config = dict(
    num_hidden_layers=13,
    hidden_size=512,
    n_experts=48,
    experts_per_token=4,
    d_expert=48,
    d_shared_expert=128,
    hidden_act='swiglu',
    moe_layers=[1, 2, 3, 4, 5, 6, 7, 8, 9, 10, 11, 12],
    router_score='sigmoid',
    normalize_top_k=True,
    routed_scale=2.5,
    balance_loss=0.000514,
    balance_bias=True,
    router_bias=True,
    init_std_router=0.00771,
    lr_router=0.00149,
    num_attention_heads=8,
    num_key_value_heads=2,
    head_dim=64,
    vocab_size=4096,
    norm='rmsnorm',
    norm_place='pre',
    norm_eps=1e-05,
    positions='rope',
    rope_theta=10000.0,
    rope_fraction=1.0,
    qk_norm=False,
    attn_scale=0.125,
    tie_word_embeddings=True,
    parallel_block=False,
    init='uniform',
    init_std_qkv=0.0241,
    init_std_o=0.00472,
    init_std_up=0.0241,
    init_std_down=0.00472,
    optimizer='adamw',
    learning_rate=0.000938,
    beta1=0.9,
    beta2=0.99,
    weight_decay=0.44,
    lr_head=0.00636,
    warmup_steps=259,
    schedule='wsd',
    decay_fraction=1.0,
    decay_shape='linear',
    final_lr_fraction=0.1,
    batch_tokens=131072,
    max_seq_len=1024,
    doc_mask=False,
    z_loss=1e-05,
    train_tokens=515900000,
    max_steps=3937,
    dataset='wikipedia_en',
)
Below are experts of layer 6 (counted from 0) of a mixture-of-experts language model. Rows are named router (the router's row for the expert), gate (a neuron's input weights, with its number), up (a neuron's input weights, with its number) and show model dimensions 0-63. Each number is 200 + 20 x the weight over its row's rms, rounded and kept within 0 to 999.
After each expert's rows: a language model's description of what the expert responds to. This comes from a sample of Wikipedia text that the model never trained on.

# expert 34
router,163,162,202,198,217,208,226,135,180,198,193,217,216,202,167,195,181,184,226,179,176,209,196,257,180,210,193,197,229,211,231,197,216,181,206,206,207,219,257,196,208,181,181,204,190,234,194,194,215,199,226,205,227,201,176,248,213,217,169,212,207,207,209,194
gate0,181,163,182,225,203,176,168,193,231,180,199,201,191,222,217,217,191,218,212,195,237,178,229,176,206,205,195,168,200,200,240,178,172,174,204,216,183,179,238,195,183,175,210,210,195,203,191,175,179,199,211,210,203,194,206,198,233,209,173,176,212,218,194,227
up0,219,219,190,170,176,171,189,212,214,214,191,230,179,182,201,185,199,207,194,242,187,193,229,167,189,208,227,218,201,188,181,207,207,223,218,183,203,222,178,239,172,211,182,201,212,204,176,215,191,179,187,226,217,183,204,198,161,224,223,205,203,212,225,197
What it handles: Single capital letters in acronyms and math variables, like ISAF or $A$, accented letters like é, ú, and nouns like film, team.

# expert 18
router,179,189,188,206,211,242,206,154,192,196,214,189,195,214,199,197,200,202,184,228,172,222,186,222,191,236,202,171,214,209,196,230,216,205,176,212,198,189,206,201,194,202,190,229,194,240,171,198,230,231,214,202,205,208,223,221,219,187,192,219,200,197,218,172
gate0,203,180,204,198,186,213,195,226,174,174,165,209,195,235,188,190,188,200,183,231,212,208,226,234,192,185,196,198,190,201,207,168,197,211,211,175,206,208,205,205,206,198,179,222,181,216,224,246,175,186,212,165,158,240,182,226,204,209,222,198,203,212,219,179
up0,217,207,155,237,202,181,242,203,218,232,190,173,210,176,239,197,205,198,199,196,160,184,173,187,195,192,206,176,200,196,201,202,213,173,198,208,245,187,196,177,221,233,195,190,248,185,206,178,219,204,172,238,255,229,202,202,181,194,191,225,223,205,213,199
What it handles: Bare spaces and opening parentheses after pipes, semicolons or colons that precede numbers in tables and dates, such as 7 April 1943.

# expert 8
router,209,220,206,223,190,207,205,190,203,230,197,192,199,182,196,215,172,194,200,236,211,232,219,234,199,222,201,195,215,206,191,184,181,212,207,178,224,210,188,196,222,194,211,215,206,186,211,248,205,223,245,179,223,226,193,186,212,189,217,228,191,179,172,150
gate0,215,181,248,199,172,196,163,188,200,183,213,218,181,167,200,186,226,209,222,208,193,184,243,171,216,172,243,196,196,211,190,191,209,208,222,163,207,225,220,154,206,192,194,213,158,203,216,203,178,220,180,191,219,233,183,181,211,180,221,239,191,191,195,189
up0,206,224,214,178,169,205,182,218,204,180,206,179,175,178,201,190,188,190,192,169,196,194,229,174,177,191,221,187,214,202,204,164,198,192,221,159,177,183,226,150,241,166,208,193,161,202,236,216,191,183,176,220,209,234,172,207,178,203,214,247,178,206,203,204
What it handles: Second or early pieces of names and words after a short start, such as ap in Singapore and Adapted, l in Reventlow, p in apartments.

# expert 32
router,196,176,181,204,205,231,211,177,174,169,210,167,202,249,225,221,193,166,182,206,204,216,215,174,182,227,203,179,222,187,181,176,179,169,230,176,213,180,218,179,204,192,191,198,167,175,194,209,202,204,245,187,203,197,188,196,209,183,174,202,212,192,199,195
gate0,224,208,225,184,198,231,183,191,200,251,212,206,174,194,167,204,203,215,198,169,188,226,211,192,218,170,212,177,221,188,184,202,189,206,230,227,189,215,204,234,216,186,198,206,214,231,178,224,225,178,207,216,176,203,240,206,223,177,198,192,224,193,194,187
up0,223,213,177,191,219,225,203,207,190,193,181,218,180,196,242,193,227,180,175,190,157,223,241,198,175,207,190,215,202,183,203,190,222,195,202,203,190,221,198,217,159,174,218,195,212,207,199,212,208,224,206,220,208,232,183,186,210,234,197,200,201,198,244,193
What it handles: Commas and ethnic or adjectival endings such as ian, ical, ic, plus nationality words like American, British, French; often species texts.

# expert 25
router,213,221,208,210,212,219,226,162,198,221,193,206,201,224,197,220,157,149,197,224,192,210,189,179,211,192,203,183,194,139,211,222,198,202,217,165,230,227,204,208,218,210,213,179,208,216,194,220,208,229,219,204,204,210,182,182,161,202,185,220,219,195,220,159
gate0,195,184,175,187,191,196,228,191,171,185,179,173,187,226,203,198,190,184,199,238,188,190,185,196,163,219,206,176,197,208,209,185,200,163,189,208,204,210,221,216,217,211,192,195,185,220,193,148,193,202,182,207,196,191,212,205,224,183,183,225,179,186,205,226
up0,180,218,206,194,209,216,177,197,232,199,206,208,188,167,212,180,183,227,206,186,219,201,206,230,225,193,182,198,187,199,193,204,192,247,220,233,212,173,197,194,190,214,222,216,197,240,187,195,214,211,250,183,208,204,187,183,191,221,201,207,192,198,203,168
What it handles: Opening syllables of words and names such as le, se, re, con, Mar, plus sentence-initial pronouns He, She.

# expert 41
router,196,186,219,209,203,204,206,184,161,204,213,194,195,225,215,211,177,198,190,227,176,213,203,196,182,197,211,196,192,183,225,203,180,219,202,173,202,224,181,173,184,214,231,174,193,224,186,198,180,244,202,204,187,203,196,221,204,199,205,219,178,234,204,186
gate0,222,197,194,182,219,194,204,211,199,207,179,214,196,212,188,182,169,233,191,188,161,212,181,149,175,187,206,182,194,205,209,201,195,214,200,197,204,193,177,193,189,208,201,173,192,179,223,190,183,206,188,193,204,185,197,210,221,216,252,218,213,231,183,180
up0,196,204,178,227,192,217,179,214,202,210,231,202,190,204,232,171,235,202,236,193,220,220,243,216,228,198,188,200,208,174,193,175,180,208,228,191,197,242,200,228,200,191,219,176,204,210,188,206,174,206,209,227,175,217,206,216,223,169,175,208,203,194,210,217
What it handles: Prepositions and articles like in, of, at, on, during, the in sports and career prose, plus colons in infobox fields.

# expert 10
router,200,182,204,194,238,200,178,214,173,204,198,200,240,207,194,213,206,211,200,230,167,192,194,242,193,189,203,178,187,214,198,200,172,224,200,186,206,215,194,206,180,201,181,203,180,190,175,223,202,232,222,171,198,182,197,218,207,202,197,189,192,210,188,160
gate0,200,173,181,196,203,214,174,176,207,214,207,180,177,219,201,192,191,184,197,192,195,176,216,210,215,197,170,202,174,217,205,244,175,188,186,165,206,185,197,238,160,224,231,203,177,201,149,170,205,167,199,229,255,188,195,209,211,214,187,195,206,215,191,251
up0,199,196,220,186,188,219,248,167,216,194,180,225,223,189,223,190,220,181,192,195,176,205,196,198,187,210,237,189,178,207,216,236,193,195,224,187,199,183,197,223,216,171,222,190,176,194,188,219,201,177,225,207,189,204,200,184,180,201,199,163,207,203,198,181
What it handles: Prepositions and sentence-opening In, such as in, of, to, for, by, usually after verbs like was carried or appeared.

# expert 2
router,170,202,160,194,162,201,205,189,194,217,210,207,192,190,208,193,170,202,209,196,204,187,212,247,232,204,213,182,154,197,183,198,216,204,226,190,224,161,205,224,191,192,222,209,206,218,188,206,192,229,211,205,206,203,179,207,192,218,194,210,202,192,217,197
gate0,252,179,185,201,173,195,223,225,199,180,220,189,210,196,247,207,197,213,196,205,204,200,207,210,166,192,189,232,198,211,216,201,184,183,187,213,200,232,191,171,189,227,172,204,188,188,212,179,246,142,170,213,200,197,196,196,225,221,209,195,194,157,201,200
up0,220,204,210,198,201,214,194,209,158,199,200,185,215,192,226,219,188,182,220,180,172,210,205,177,196,180,210,172,211,197,224,173,211,214,185,225,225,197,200,190,203,183,213,222,154,182,209,207,211,196,194,188,209,216,245,184,188,220,212,177,226,225,208,191
What it handles: Word-internal fragments after a first syllable, such as Dar-v-ish, c-arg-o, Mass-ach-usetts, and digits 0, 1, 9 inside years like 2013.

# expert 21
router,177,204,205,235,225,236,214,183,209,208,164,199,229,225,199,205,169,196,206,238,181,198,200,205,210,177,214,174,166,177,188,204,157,188,195,207,215,191,179,237,198,229,199,207,198,245,185,192,185,200,227,175,214,231,181,201,220,207,189,232,195,210,216,188
gate0,195,173,208,227,190,188,221,191,177,192,188,180,224,198,175,201,207,212,219,174,200,212,180,185,205,193,225,203,210,204,186,195,179,225,248,200,193,199,223,177,216,195,199,194,181,220,214,174,228,221,154,194,171,209,232,236,199,230,225,182,208,261,213,208
up0,176,188,216,240,215,185,200,209,212,224,189,198,168,244,209,183,185,222,190,184,195,200,223,213,201,200,172,230,191,212,197,245,212,170,203,218,219,202,221,233,230,189,193,223,202,208,180,209,219,208,226,217,205,173,210,201,208,222,217,186,181,199,238,186
What it handles: Single letters or short pieces right after a word start or article, e.g. leng-t-hened, the b-attle, G-reek, Ltd.

# expert 3
router,200,160,193,219,224,189,206,200,171,199,185,178,204,236,233,227,171,174,198,187,193,195,194,181,180,210,165,216,199,183,195,180,203,234,197,209,201,205,231,187,221,200,195,192,227,198,185,208,191,226,239,236,205,245,217,230,228,207,216,195,190,191,224,188
gate0,209,195,199,211,227,223,202,230,216,179,183,184,221,199,164,211,201,232,205,189,223,174,200,175,199,193,208,204,220,177,185,199,178,203,218,227,227,196,158,205,252,224,217,195,186,208,165,171,182,227,226,227,193,179,206,195,212,204,159,246,195,209,184,226
up0,178,195,194,170,203,187,197,195,237,203,183,196,189,134,210,219,192,200,205,223,240,185,189,212,178,194,183,188,184,195,171,175,240,195,202,189,165,166,196,178,209,191,202,211,188,222,196,214,167,198,203,196,161,217,216,200,190,188,221,216,179,203,228,213
What it handles: Articles, determiners and numerals opening a noun phrase after of, in, to or a comma, such as the, a, their, two.

# expert 43
router,205,209,195,178,216,228,205,211,197,183,177,202,222,221,199,194,173,211,184,200,207,187,213,218,150,211,194,193,199,217,191,227,187,221,207,172,204,200,194,217,222,235,178,183,210,197,202,214,243,212,230,177,204,187,226,213,204,172,198,203,210,183,201,168
gate0,204,201,191,210,207,177,214,191,197,200,236,196,213,202,214,179,206,219,176,229,203,203,169,197,220,217,192,192,229,182,207,196,239,224,180,226,207,208,176,225,176,214,201,192,219,196,247,231,224,183,196,221,170,199,195,182,189,182,179,217,203,218,193,198
up0,183,205,189,195,184,195,210,214,239,205,170,221,206,173,191,179,205,195,194,212,173,212,212,220,176,159,210,213,183,168,208,189,195,180,207,210,202,226,225,212,210,199,204,199,198,203,177,162,168,215,151,233,186,239,185,162,215,193,242,209,215,210,208,204
What it handles: Linking words after a noun or verb, such as of, and, for, with, by, between, often in phrases like clash of the heads.

# expert 17
router,187,189,176,193,227,220,230,204,186,220,201,198,209,231,213,245,171,192,212,225,211,203,251,202,200,211,200,177,206,193,185,197,206,223,274,188,195,197,230,184,208,199,184,174,234,237,191,196,187,209,211,193,185,197,158,223,230,219,203,212,190,176,197,175
gate0,205,201,162,180,211,174,205,205,197,187,181,140,179,231,222,204,174,192,213,205,210,222,198,193,188,207,224,164,182,195,225,209,221,209,191,199,192,192,223,190,202,208,158,166,185,178,191,185,192,213,207,201,203,190,211,188,182,199,212,177,189,209,191,190
up0,158,201,190,180,211,194,206,179,213,190,185,192,182,204,193,208,150,191,210,193,187,216,235,167,172,228,205,188,216,241,230,188,231,219,239,214,200,185,242,175,169,192,201,201,217,194,221,199,203,209,200,223,188,209,190,203,189,221,193,188,180,181,187,210
What it handles: Connectives like that, which, who, but, when, and adjective or noun suffixes like -ical, -ation, -able, -ity in running prose.

# expert 9
router,210,200,173,244,203,203,226,201,183,192,175,198,223,208,222,206,139,160,173,206,195,230,167,221,168,227,206,166,192,198,165,186,175,253,224,188,211,193,207,172,213,196,163,200,194,234,196,187,183,221,219,168,222,213,220,212,226,185,213,215,216,187,205,188
gate0,195,188,200,205,200,166,194,169,181,211,199,173,200,198,186,185,186,197,204,199,214,193,212,187,197,211,220,179,183,187,210,195,225,210,224,184,197,205,175,212,206,192,212,203,171,181,186,241,219,215,200,184,170,223,232,206,199,211,219,191,148,169,239,199
up0,205,202,209,213,212,187,210,194,181,200,207,174,210,183,201,184,246,188,218,205,195,211,184,218,182,187,212,226,169,191,191,192,174,227,206,241,202,194,209,228,181,218,227,224,166,224,187,189,225,196,188,191,214,204,245,202,234,212,221,213,199,161,186,163
What it handles: Bare spaces and line breaks in tables and lists, usually before numbers, plus single capital initials (K, T, H, B) and the piece ult.

# expert 6
router,160,208,169,207,199,182,233,217,209,236,185,184,195,232,207,218,184,213,194,199,217,188,204,216,178,234,215,207,207,180,204,174,181,202,209,174,185,215,199,218,197,213,182,193,186,210,217,194,220,203,213,194,223,225,180,198,193,168,199,232,183,185,214,181
gate0,171,179,156,180,195,180,180,194,202,232,193,216,135,202,209,228,221,213,222,192,216,191,203,204,204,224,169,192,192,261,202,205,205,175,219,194,186,220,185,228,212,230,185,166,201,186,226,204,225,196,195,190,212,224,180,196,192,204,188,194,221,217,217,217
up0,208,175,187,235,232,176,204,237,190,209,218,204,209,198,194,202,197,186,200,179,209,199,165,189,187,202,207,221,207,203,220,171,213,192,241,216,177,223,204,194,228,200,226,180,193,186,177,174,219,198,172,228,192,221,196,212,167,195,155,212,192,202,195,204
What it handles: Sentence-ending periods, including ")." and quote-periods, abbreviation dots like Bt. or Brig., and last digits of years such as 1984 or 2023.

# expert 5
router,202,168,178,204,206,208,238,145,189,211,178,217,184,230,208,194,158,209,166,186,157,195,236,192,194,220,195,162,202,200,193,193,188,211,214,209,209,182,226,238,182,219,163,188,164,205,228,219,189,198,212,212,184,243,183,202,243,192,178,218,177,211,216,206
gate0,195,170,180,200,212,168,190,188,183,165,192,194,218,179,240,193,189,186,223,198,191,235,154,225,204,221,224,220,194,208,210,211,186,239,222,181,154,191,212,218,219,197,199,189,187,173,228,182,214,185,208,226,183,193,177,178,192,196,204,182,207,192,198,218
up0,173,212,211,237,213,231,207,166,191,206,186,176,233,200,162,219,214,205,197,194,209,194,234,202,199,158,219,181,192,196,182,189,188,187,165,215,214,175,175,177,201,203,202,198,198,209,239,216,186,221,182,213,178,215,199,213,188,211,217,205,187,209,180,200
What it handles: Final pieces of foreign personal and place names, often vowel endings like a, o, ia, ina, ton, son, e.g. Mil-ano, And-rea, Wiscons-in.

# expert 11
router,211,203,232,254,196,209,187,220,214,230,184,176,203,220,200,223,197,215,222,211,216,184,228,202,169,208,174,199,216,193,184,208,204,222,181,201,197,203,187,209,223,198,212,208,194,185,211,189,199,213,204,202,191,212,180,195,181,173,184,224,195,231,192,209
gate0,186,228,184,219,213,186,223,205,236,207,202,168,203,216,215,215,240,199,180,183,203,230,209,210,220,209,209,185,170,215,192,181,181,206,211,209,192,247,242,196,162,218,184,234,203,192,216,234,237,188,200,170,198,203,220,175,187,227,202,196,200,215,202,192
up0,202,241,197,201,216,198,179,185,231,218,196,227,224,174,177,220,180,173,207,212,214,236,181,206,225,191,203,177,173,206,230,210,210,176,191,197,211,218,212,156,171,177,168,234,174,160,201,229,220,212,189,174,191,214,229,178,197,184,205,220,168,152,203,163
What it handles: Word-final pieces of names and terms, such as Pat-el, Fair-y, terr-or, plus closing parentheses and table pipes.

# expert 26
router,191,186,175,201,224,190,210,218,188,204,205,191,211,208,224,175,165,176,202,192,219,185,235,193,203,212,227,189,217,192,207,176,200,233,188,209,192,211,197,181,193,221,190,201,202,195,216,191,188,198,194,219,203,227,187,208,207,199,185,185,178,205,168,196
gate0,207,201,185,215,170,219,218,192,219,189,214,182,174,194,191,228,172,205,192,210,163,217,217,214,188,220,227,198,193,202,273,179,217,235,225,215,205,218,227,189,172,193,165,228,187,180,205,167,203,206,225,165,197,192,200,183,198,216,211,216,195,213,212,187
up0,197,210,180,209,228,179,260,159,161,182,179,187,163,200,195,204,223,230,175,214,173,242,204,216,214,203,208,226,218,210,168,213,218,190,206,208,183,206,214,200,167,181,201,199,201,185,215,202,220,193,168,196,248,188,192,232,210,187,242,203,199,205,232,233
What it handles: Middle syllables of proper names and words, such as Phil-adel-phia, Lanc-er, d-ors-al, plus pipes in election result tables.

# expert 20
router,169,175,219,192,206,232,209,174,186,207,223,183,209,227,213,227,182,216,215,243,205,208,218,242,220,221,210,194,183,171,157,221,174,209,181,207,200,195,198,177,195,210,213,221,203,206,188,212,193,239,234,219,203,188,197,212,209,166,198,212,188,214,206,174
gate0,192,173,194,182,204,188,233,189,198,188,192,197,208,216,175,196,191,206,217,194,171,169,232,215,190,200,190,218,171,178,196,207,200,219,245,189,176,209,199,188,218,200,208,218,208,184,227,196,204,183,199,229,191,204,178,219,206,190,200,197,181,187,190,176
up0,196,210,206,204,207,235,179,210,205,200,207,136,204,226,196,203,196,218,168,195,198,203,147,217,204,180,229,168,227,191,156,167,182,177,208,181,193,178,218,236,186,194,200,215,179,207,207,210,203,215,182,163,192,228,227,207,199,230,208,207,187,215,207,218
What it handles: Line breaks ending entries and sections, opening parentheses and quotes, and prefix starts such as Anti, Un, Al, ex.

# expert 33
router,186,193,192,224,209,245,201,214,159,190,217,185,205,225,215,228,186,229,207,182,215,220,187,208,211,239,200,209,174,198,199,181,178,195,204,168,224,218,188,202,201,207,177,184,171,208,188,205,198,198,218,195,222,218,190,198,216,209,191,240,201,156,229,202
gate0,202,180,197,228,212,200,197,213,190,180,205,209,225,240,242,236,242,199,209,191,187,215,234,209,209,210,197,198,209,214,190,237,187,199,204,185,209,181,202,194,202,190,168,166,180,191,176,192,224,227,203,207,187,156,205,215,189,197,206,209,224,203,235,206
up0,206,239,214,204,168,235,202,187,206,179,225,183,184,208,194,178,198,208,212,191,268,227,163,211,202,183,177,215,200,205,187,217,186,153,200,180,233,188,182,193,188,211,228,198,250,229,215,199,186,199,169,166,201,204,192,228,174,201,195,211,184,183,198,195
What it handles: Middle and ending pieces of foreign personal and place names, often Asian or Arabic, e.g. Riy-ad-h, Ay-um-u, Is-lam, plus month names.

# expert 23
router,197,167,191,216,191,212,194,196,182,196,158,196,231,268,189,205,205,189,225,246,232,203,216,206,200,231,170,205,186,166,210,212,203,192,199,177,225,184,169,215,209,218,210,202,214,209,191,182,187,199,203,200,185,200,165,203,216,145,170,240,227,213,200,202
gate0,221,176,184,204,212,155,212,189,188,200,172,204,206,222,208,179,200,198,202,191,211,202,234,217,237,202,231,213,220,218,208,176,201,174,215,197,214,198,229,189,185,191,173,192,195,237,171,214,194,190,228,206,203,173,202,227,159,214,200,180,205,212,233,198
up0,193,219,208,208,184,179,198,190,196,197,215,219,188,176,158,201,211,148,199,207,202,208,193,175,175,194,188,197,231,204,157,183,196,241,165,222,199,181,197,197,221,137,193,228,179,230,238,162,194,215,213,190,236,210,187,198,189,177,235,218,214,219,176,180
What it handles: Middle syllables in words, such as fres-h-man, p-ul-ses, Lov-in', and last digits of years and scores, such as 2023, 11–11.

# expert 4
router,166,217,190,218,180,246,192,213,187,192,186,217,193,214,216,232,185,184,189,218,218,191,219,192,216,204,188,172,195,176,209,188,187,209,239,177,223,182,197,205,193,203,215,191,193,208,214,222,197,205,217,192,217,237,173,215,207,195,195,215,200,173,205,162
gate0,222,186,222,216,189,217,177,221,184,171,211,202,197,161,221,214,182,213,206,196,209,188,233,172,178,196,208,179,208,206,167,225,191,206,206,202,216,166,171,190,198,177,208,196,214,192,203,191,184,201,156,207,156,214,196,216,195,214,210,222,201,147,268,213
up0,162,218,213,195,205,211,171,188,219,205,217,181,205,208,195,184,195,205,171,213,182,216,174,184,212,187,212,231,180,198,205,171,198,171,201,202,203,188,181,233,200,178,199,188,172,219,185,194,201,171,233,196,215,205,189,188,187,209,195,201,174,188,185,187
What it handles: Single consonant letters starting names and words, capital or lowercase, often in tables and lists (F|1GP, N|uno, L|as Vegas, Gar|c|ia).

# expert 35
router,158,230,194,194,202,201,192,192,194,185,188,245,214,234,185,194,197,189,229,184,202,187,177,211,189,187,208,173,185,176,236,208,183,216,191,177,214,194,197,200,206,233,204,207,232,233,213,185,205,206,213,215,210,206,198,209,224,180,208,238,204,196,191,177
gate0,219,194,200,196,179,200,202,214,197,206,193,213,163,178,221,218,181,220,221,206,180,177,217,214,234,205,220,225,169,211,196,218,199,187,219,213,201,194,201,186,190,233,201,191,197,202,192,202,221,196,188,173,207,175,203,215,209,234,203,215,214,162,205,185
up0,224,234,201,180,240,208,182,212,215,179,189,192,188,183,175,203,161,191,204,167,216,221,180,177,210,231,178,216,204,199,196,236,222,188,209,189,205,213,193,208,186,194,180,224,188,220,229,205,225,186,225,189,255,175,206,153,179,221,214,201,158,139,216,164
What it handles: Digits in years, statistics and table cells, such as 1936 or 20.63%, plus inner pieces like Bal-as-ubrahmany and h-ol-iday.

# expert 15
router,175,198,182,241,202,210,214,176,176,236,185,215,234,210,189,252,163,205,183,240,218,201,190,233,198,216,201,167,198,205,175,198,177,200,197,187,224,207,232,185,215,221,200,201,198,210,199,203,191,187,249,194,230,243,170,185,230,184,188,216,192,210,185,164
gate0,195,213,184,212,203,183,210,186,203,203,198,209,203,190,174,204,152,212,210,194,190,200,193,188,189,180,189,221,186,210,200,182,186,209,215,185,187,187,180,191,150,193,204,188,197,210,206,202,195,198,221,190,202,156,183,192,195,196,197,190,234,191,197,175
up0,171,180,187,171,141,196,181,203,194,195,201,227,210,197,199,193,243,183,211,177,224,212,225,195,188,239,174,214,215,189,234,194,195,171,203,181,195,211,190,187,198,200,199,190,207,208,171,160,182,192,226,184,203,211,207,202,199,183,219,219,200,171,203,210
What it handles: Short letter or syllable pieces inside rare names, taxon names and brand names, such as ram-os-a, Puz-ur, Cap-sule, Sam-sung.

# expert 7
router,196,225,196,215,181,203,247,189,173,207,140,194,218,211,201,219,169,202,207,202,181,220,198,212,195,205,209,205,199,187,199,178,187,209,209,168,180,196,200,205,204,202,191,219,161,209,215,181,209,204,219,184,190,210,191,200,210,183,201,218,180,180,201,206
gate0,183,186,171,180,210,205,184,167,205,186,221,179,186,169,203,176,192,178,186,188,166,216,215,207,190,199,186,218,191,209,237,211,206,227,205,199,182,203,195,238,169,199,175,168,190,199,235,202,213,166,176,182,209,222,227,174,189,170,180,227,220,182,228,191
up0,210,170,231,211,181,186,186,173,210,227,165,190,206,219,183,179,206,190,204,211,178,198,214,174,225,198,197,214,184,202,241,199,197,218,197,199,209,195,207,198,203,237,201,175,180,222,184,228,207,210,138,201,222,188,179,206,200,221,173,210,212,197,207,207
What it handles: Commas, colons, semicolons and table pipes after a word or number, such as NHL: 0, New York, and Jamaica |.

# expert 37
router,165,178,204,228,199,215,221,207,205,190,203,222,172,192,208,220,180,179,176,216,177,215,161,206,148,222,212,158,182,197,194,198,201,171,188,200,194,169,196,203,210,225,206,214,211,159,190,181,182,198,223,190,188,181,183,201,239,207,230,187,214,184,228,167
gate0,147,178,264,199,187,251,218,191,186,204,176,171,215,164,188,171,218,202,168,212,211,209,201,204,193,199,182,187,150,205,217,214,186,208,184,186,196,241,202,218,208,180,153,197,206,181,190,194,225,209,192,174,166,162,219,173,183,196,246,187,188,183,187,179
up0,207,214,196,217,180,164,208,186,217,198,199,226,222,195,171,182,217,192,192,159,201,225,237,212,186,213,214,233,221,170,165,192,215,227,214,182,191,177,173,192,241,224,192,206,220,190,216,200,180,200,206,218,225,187,174,200,196,192,209,217,231,175,193,235
What it handles: Pronouns and verbs like they, will, to, The, plus odd word pieces such as ir, ual, man, and garbled CJK bytes.

# expert 1
router,173,194,214,211,221,175,208,202,168,184,195,220,191,200,176,213,155,233,209,210,202,193,204,195,198,197,206,189,196,195,216,164,196,208,224,202,205,206,236,200,227,204,183,221,204,189,226,230,199,223,226,205,201,222,190,203,200,190,234,193,202,198,198,184
gate0,151,219,212,186,189,204,184,191,207,209,212,220,192,213,209,225,150,216,211,181,192,214,254,204,216,203,196,211,178,211,224,197,196,209,228,208,200,178,207,186,183,185,167,240,170,211,179,227,193,200,184,203,195,189,220,191,211,206,220,209,186,187,211,207
up0,197,208,198,188,192,227,173,194,179,215,237,239,201,200,201,189,211,227,218,212,182,213,213,189,191,178,234,179,171,172,192,163,205,217,177,240,192,232,191,193,200,179,168,226,166,229,230,205,182,197,229,180,225,186,200,211,193,208,180,178,178,210,193,208
What it handles: Mid-word pieces like ang, ah, ong, aw, ok, ley inside proper names and words, plus capitalized name nouns like University, City, Park.

# expert 12
router,171,213,227,220,190,208,196,213,188,190,193,219,212,184,165,198,191,200,195,193,222,215,204,219,191,241,205,202,210,204,169,211,215,212,209,194,204,209,248,158,198,205,222,190,244,255,191,220,215,230,232,229,234,188,209,191,187,174,204,192,218,176,217,189
gate0,220,217,189,187,177,234,197,206,215,176,183,215,229,221,198,203,188,221,179,230,236,218,230,195,208,203,180,193,175,202,228,179,189,203,179,190,229,200,197,197,203,213,205,175,192,208,211,188,205,176,143,182,212,192,187,192,161,216,191,200,205,208,192,182
up0,225,190,198,189,191,182,233,208,201,214,200,176,190,208,204,202,198,183,189,177,184,207,183,227,190,216,229,214,199,162,206,170,219,210,189,198,211,193,171,221,241,214,172,212,161,172,214,199,204,239,247,222,216,199,231,200,192,203,215,176,204,226,197,203
What it handles: Closing stem pieces of compound words and names plus common nouns like new, work, part, album (Scarecrow, bout, battle, craftsmanship).

# expert 13
router,220,214,219,223,200,212,205,181,179,225,160,221,180,227,194,226,185,211,187,191,183,206,212,206,201,216,227,197,178,201,167,199,210,221,209,210,222,193,218,211,198,191,186,188,192,194,217,217,205,200,238,188,181,193,229,189,189,181,206,255,210,251,247,167
gate0,201,192,152,231,147,199,194,207,208,191,223,239,159,184,199,188,189,198,192,192,189,157,216,194,204,162,186,200,190,168,203,229,248,220,224,197,204,176,196,207,202,171,238,208,219,216,187,193,166,217,183,198,198,193,223,178,176,190,203,220,214,208,214,197
up0,168,214,252,229,207,220,179,177,198,217,162,190,192,229,215,221,174,189,204,197,199,241,213,184,189,231,187,178,204,200,209,191,181,237,199,179,201,196,225,220,214,171,168,195,199,215,177,206,186,222,219,199,224,221,217,215,190,235,200,179,194,193,191,171
What it handles: Mid-word pieces with z, r, j, ell, iz, ab, im in names and words, e.g. Sat-ell-ite, Cit-iz-ens, Zel-az-nik, al-re-ady.

# expert 29
router,182,186,175,219,220,208,228,177,200,194,187,208,221,186,212,232,185,188,205,219,197,215,188,207,182,212,182,187,198,181,203,215,182,214,214,191,203,174,212,227,226,209,215,196,179,228,188,225,220,213,197,210,205,190,179,234,197,159,180,224,174,203,198,183
gate0,221,183,212,230,206,196,196,200,185,192,211,211,189,215,185,194,209,196,186,201,190,152,211,217,206,199,212,178,198,194,200,187,215,242,189,179,199,222,194,175,237,215,164,217,193,193,208,203,202,235,211,238,213,229,248,202,241,215,205,197,199,180,184,190
up0,209,192,218,196,205,202,219,201,189,190,175,191,180,165,213,182,220,186,194,198,206,188,187,193,225,173,225,200,193,177,186,235,210,245,228,221,219,197,214,212,212,207,175,211,201,199,196,194,190,212,194,251,227,193,247,201,256,214,223,194,216,176,209,215
What it handles: Single digits inside years, scores and table numbers, e.g. 1957–58, 1891, 3.62, plus the words home and one.

# expert 39
router,175,237,190,201,207,207,204,176,174,168,243,189,197,232,204,209,177,198,215,203,179,189,190,218,172,194,185,216,193,179,196,220,192,198,170,194,182,208,202,163,219,223,163,193,222,257,241,201,217,194,211,186,224,225,189,221,216,176,210,215,233,208,216,142
gate0,165,200,152,173,189,158,172,214,198,209,181,218,188,217,179,201,230,204,225,221,226,203,233,184,192,195,217,192,212,184,193,186,150,233,211,213,184,187,201,196,192,222,189,188,213,178,182,192,201,197,187,173,172,195,192,182,175,229,166,174,164,196,211,214
up0,205,236,179,212,178,266,184,166,191,171,194,196,193,188,231,220,201,180,171,190,204,220,192,198,211,200,202,201,200,215,210,182,240,205,201,167,197,171,193,219,166,232,230,184,190,189,222,200,206,217,185,201,163,232,209,193,176,230,208,182,193,234,217,216
What it handles: Sentence-final and decimal periods, and the letter w or W inside words, such as Bruns-w-ick, Went-w-orth, BM-W, U.S.

# expert 36
router,180,192,159,211,179,207,221,171,178,193,206,228,209,218,209,242,155,158,191,216,208,186,194,179,211,211,189,174,225,189,163,182,175,229,207,178,242,195,204,190,199,215,207,174,236,194,200,225,208,223,190,198,220,217,201,180,208,174,217,213,231,184,235,178
gate0,220,182,231,177,239,206,186,202,207,196,197,216,218,185,180,217,218,213,230,222,197,213,206,193,199,195,201,239,222,206,220,197,189,171,201,185,164,230,212,176,202,224,195,208,216,219,205,192,177,222,190,220,212,166,180,221,210,159,183,193,220,197,219,215
up0,229,223,185,177,208,245,222,169,239,173,215,172,202,205,203,202,218,190,191,176,215,217,223,187,201,170,221,217,196,176,192,181,202,245,182,197,252,178,224,203,195,203,184,221,167,201,173,206,201,188,183,223,198,216,196,179,200,212,219,205,215,185,209,187
What it handles: Articles and possessives the, a, an, his, their, and the first token of a proper name following them (the Philippines, Cambridge United).